Experts of a small language model.
Size: 8 layers, vocabulary 32768, 67.5M parameters.
Experts: 16 experts in each of 6 layers, 304 SwiGLU neurons an expert, a sigmoid router.
Below are experts of layer 2 (counted from 0) of a mixture-of-experts language model. Rows are named router (the router's row for the expert) and show model dimensions 160-239. Each number is 128 + 24 x the weight over its row's rms, rounded and kept within 0 to 255. Numbers have three digits each.
After each expert's rows: "mostly gets" lists some tokens that are sent to it at least half of the time. This comes from a sample of Wikipedia text that the model never trained on.

# expert 13
router:131126104147115149159201127162131179127119129122168147131128153147106137145105119105175104105132108144148112132139123112079122106113124163082122145166147134108132140127119089131125131124123133144125110166145123087116115119124136174191122139
mostly gets: " Liberal", " southern", " leg", " Southern", " northern", " eastern"

# expert 4
router:146087091142140162129157148126146163136138125150146119141181152148134156115136141155151146144167142164140105104120156118077126075117120154146119136160151091107143093130081106178148091175139121097184102123141164121097132096107182142136130124
mostly gets: " former", " along", " ?", " married", " associated", "B"

# expert 12
router:106129162151140114136154167106108168131136147075128164145152144142127135137130154140118138139156129128082148106162122140095094125135128114088143106148120122108160093150094111141165133126132134166152071129136136099103134099147141117140117111
mostly gets: "\".", ".\"", ").", "   ", " ±%", "."

# expert 6
router:121096043164100150138194160109125114132184153115132162102159132161113112113130143114134123125147112157123112121130131175117135150108124154144171140124109118121124090130095129133152085106095175142128121140111140119142152111141108127140128102
mostly gets: "'", "\",", "″", "]", ")", "’"

# expert 15
router:154152125148126143113140206095123151149106155137160177129156145169109117128108145130165113134150176143117104093129152146119121126128117129139119115140123105102127114129135107156161118140116163152165091168108123126103101126074142076122122115
mostly gets: " into", " imp", " to", " Es", " Su", " du"

# expert 7
router:120123140110124118136136159101119135104134130120132132137123119150145100113090140132134123137154098109089112146143100136078149124145108093120144122158142128104132085126107136111170101092155169171169120150125154118074138123135100140105164112
mostly gets: " same", " Binomial", " $", " €", " this", " classification"

# expert 3
router:123108164121106146135188176100114146128151131129111147118110155124146159124122148106103108124164135116107108111127118156117154138115109145107138115151126114109138127120129152125152129123121147134106078117135154108104148103080107120131133147
mostly gets: "°", " been", " was", " were", " are", " came"

# expert 5
router:151116051156083113097178146120109193100110128152138135166156150154123111132131128097115128127153108139152113088155112074120133127093111140079159109106128148080122076105132141100155163129164134157142041097175120136115142153094138168094143125
mostly gets: "=", " Website", " Apps", " episode", " Kh", " ISBN"

# expert 11
router:150138112137156122109149176147119137117154112096104163133098160164113136123138139123143123151107159139111127127130135069128106137111096159110179115144178115092105076100147150126159125170111154117131101116147152105130088118099095091123128145
mostly gets: " most", "|---|---|---|---|---|", " less", "Bl", " ENG", " These"

# expert 2
router:102130105127145103160158143127099163133143146098169147145154182143076116138163141142115129136137147106107128079110114140103105130107081134126142084161146123108157132150116182112168160139139142112136142166177148095089114144132151098121138150
mostly gets: "In", " However", "On", " In", " Coordinates", " Animalia"

# expert 14
router:148124066136140119134185194152149122120080128136134159106139128153141100137101113136146106153153122152151158113145087094064115164113088143126137140134108125119116087172110103120132114172123180180144092149115148123097135138103161143121121105
mostly gets: " from", "from", " round", " Championships", " Bronze", " Game"

# expert 8
router:158128109129143173125154150097126167157142128107113107089113132111123154119108162134133130122157101137178163140128104077116140122128144125096172149138091097111117094096124103131164145121120152114122117154102166133100168163093135125139088081
mostly gets: "ens", "ians", "ets", "ists", "atus", "ids"

# expert 0
router:138149101159130132149118177144140131146140164091130177139166114127112140149117123150150108122134166124110151069139131113117105123098101163095116078104100115138124074106140086133202116119125113116154111149155186114139099097104122129130161129
mostly gets: " able", " Edited", " Air", " assigned", " information", " economic"

# expert 1
router:146114079156087134117120151098074176162120121109138160143138157137138136116132148146142130149153160166158094110163143154112106146126090140124147088153147104091150089107134123168180143151163079093165108116130158089129143114118162084104110119
mostly gets: " co", " United", " Ed", " social", " red", " fl"

# expert 9
router:133178114147092127126129163099107117098151113137154151131096157132147139124162174141130099122122164146133152126089132124121158127106096128103129093161129151099113070122093121128158166110155107130126082111137125116115147097121142182126130156
mostly gets: " had", " have", " Sp", " sp", " Nominated", " has"

# expert 10
router:131131084115109143166144172106092156120154149127135148119126151184121123093115144127112146117148132125115132116120131084127093124127066134102155117129121118100163087146108115141134127120130145097148072113142112092115145133107111133121153140
mostly gets: " an", " a", " =", "Species", " legal", "Career"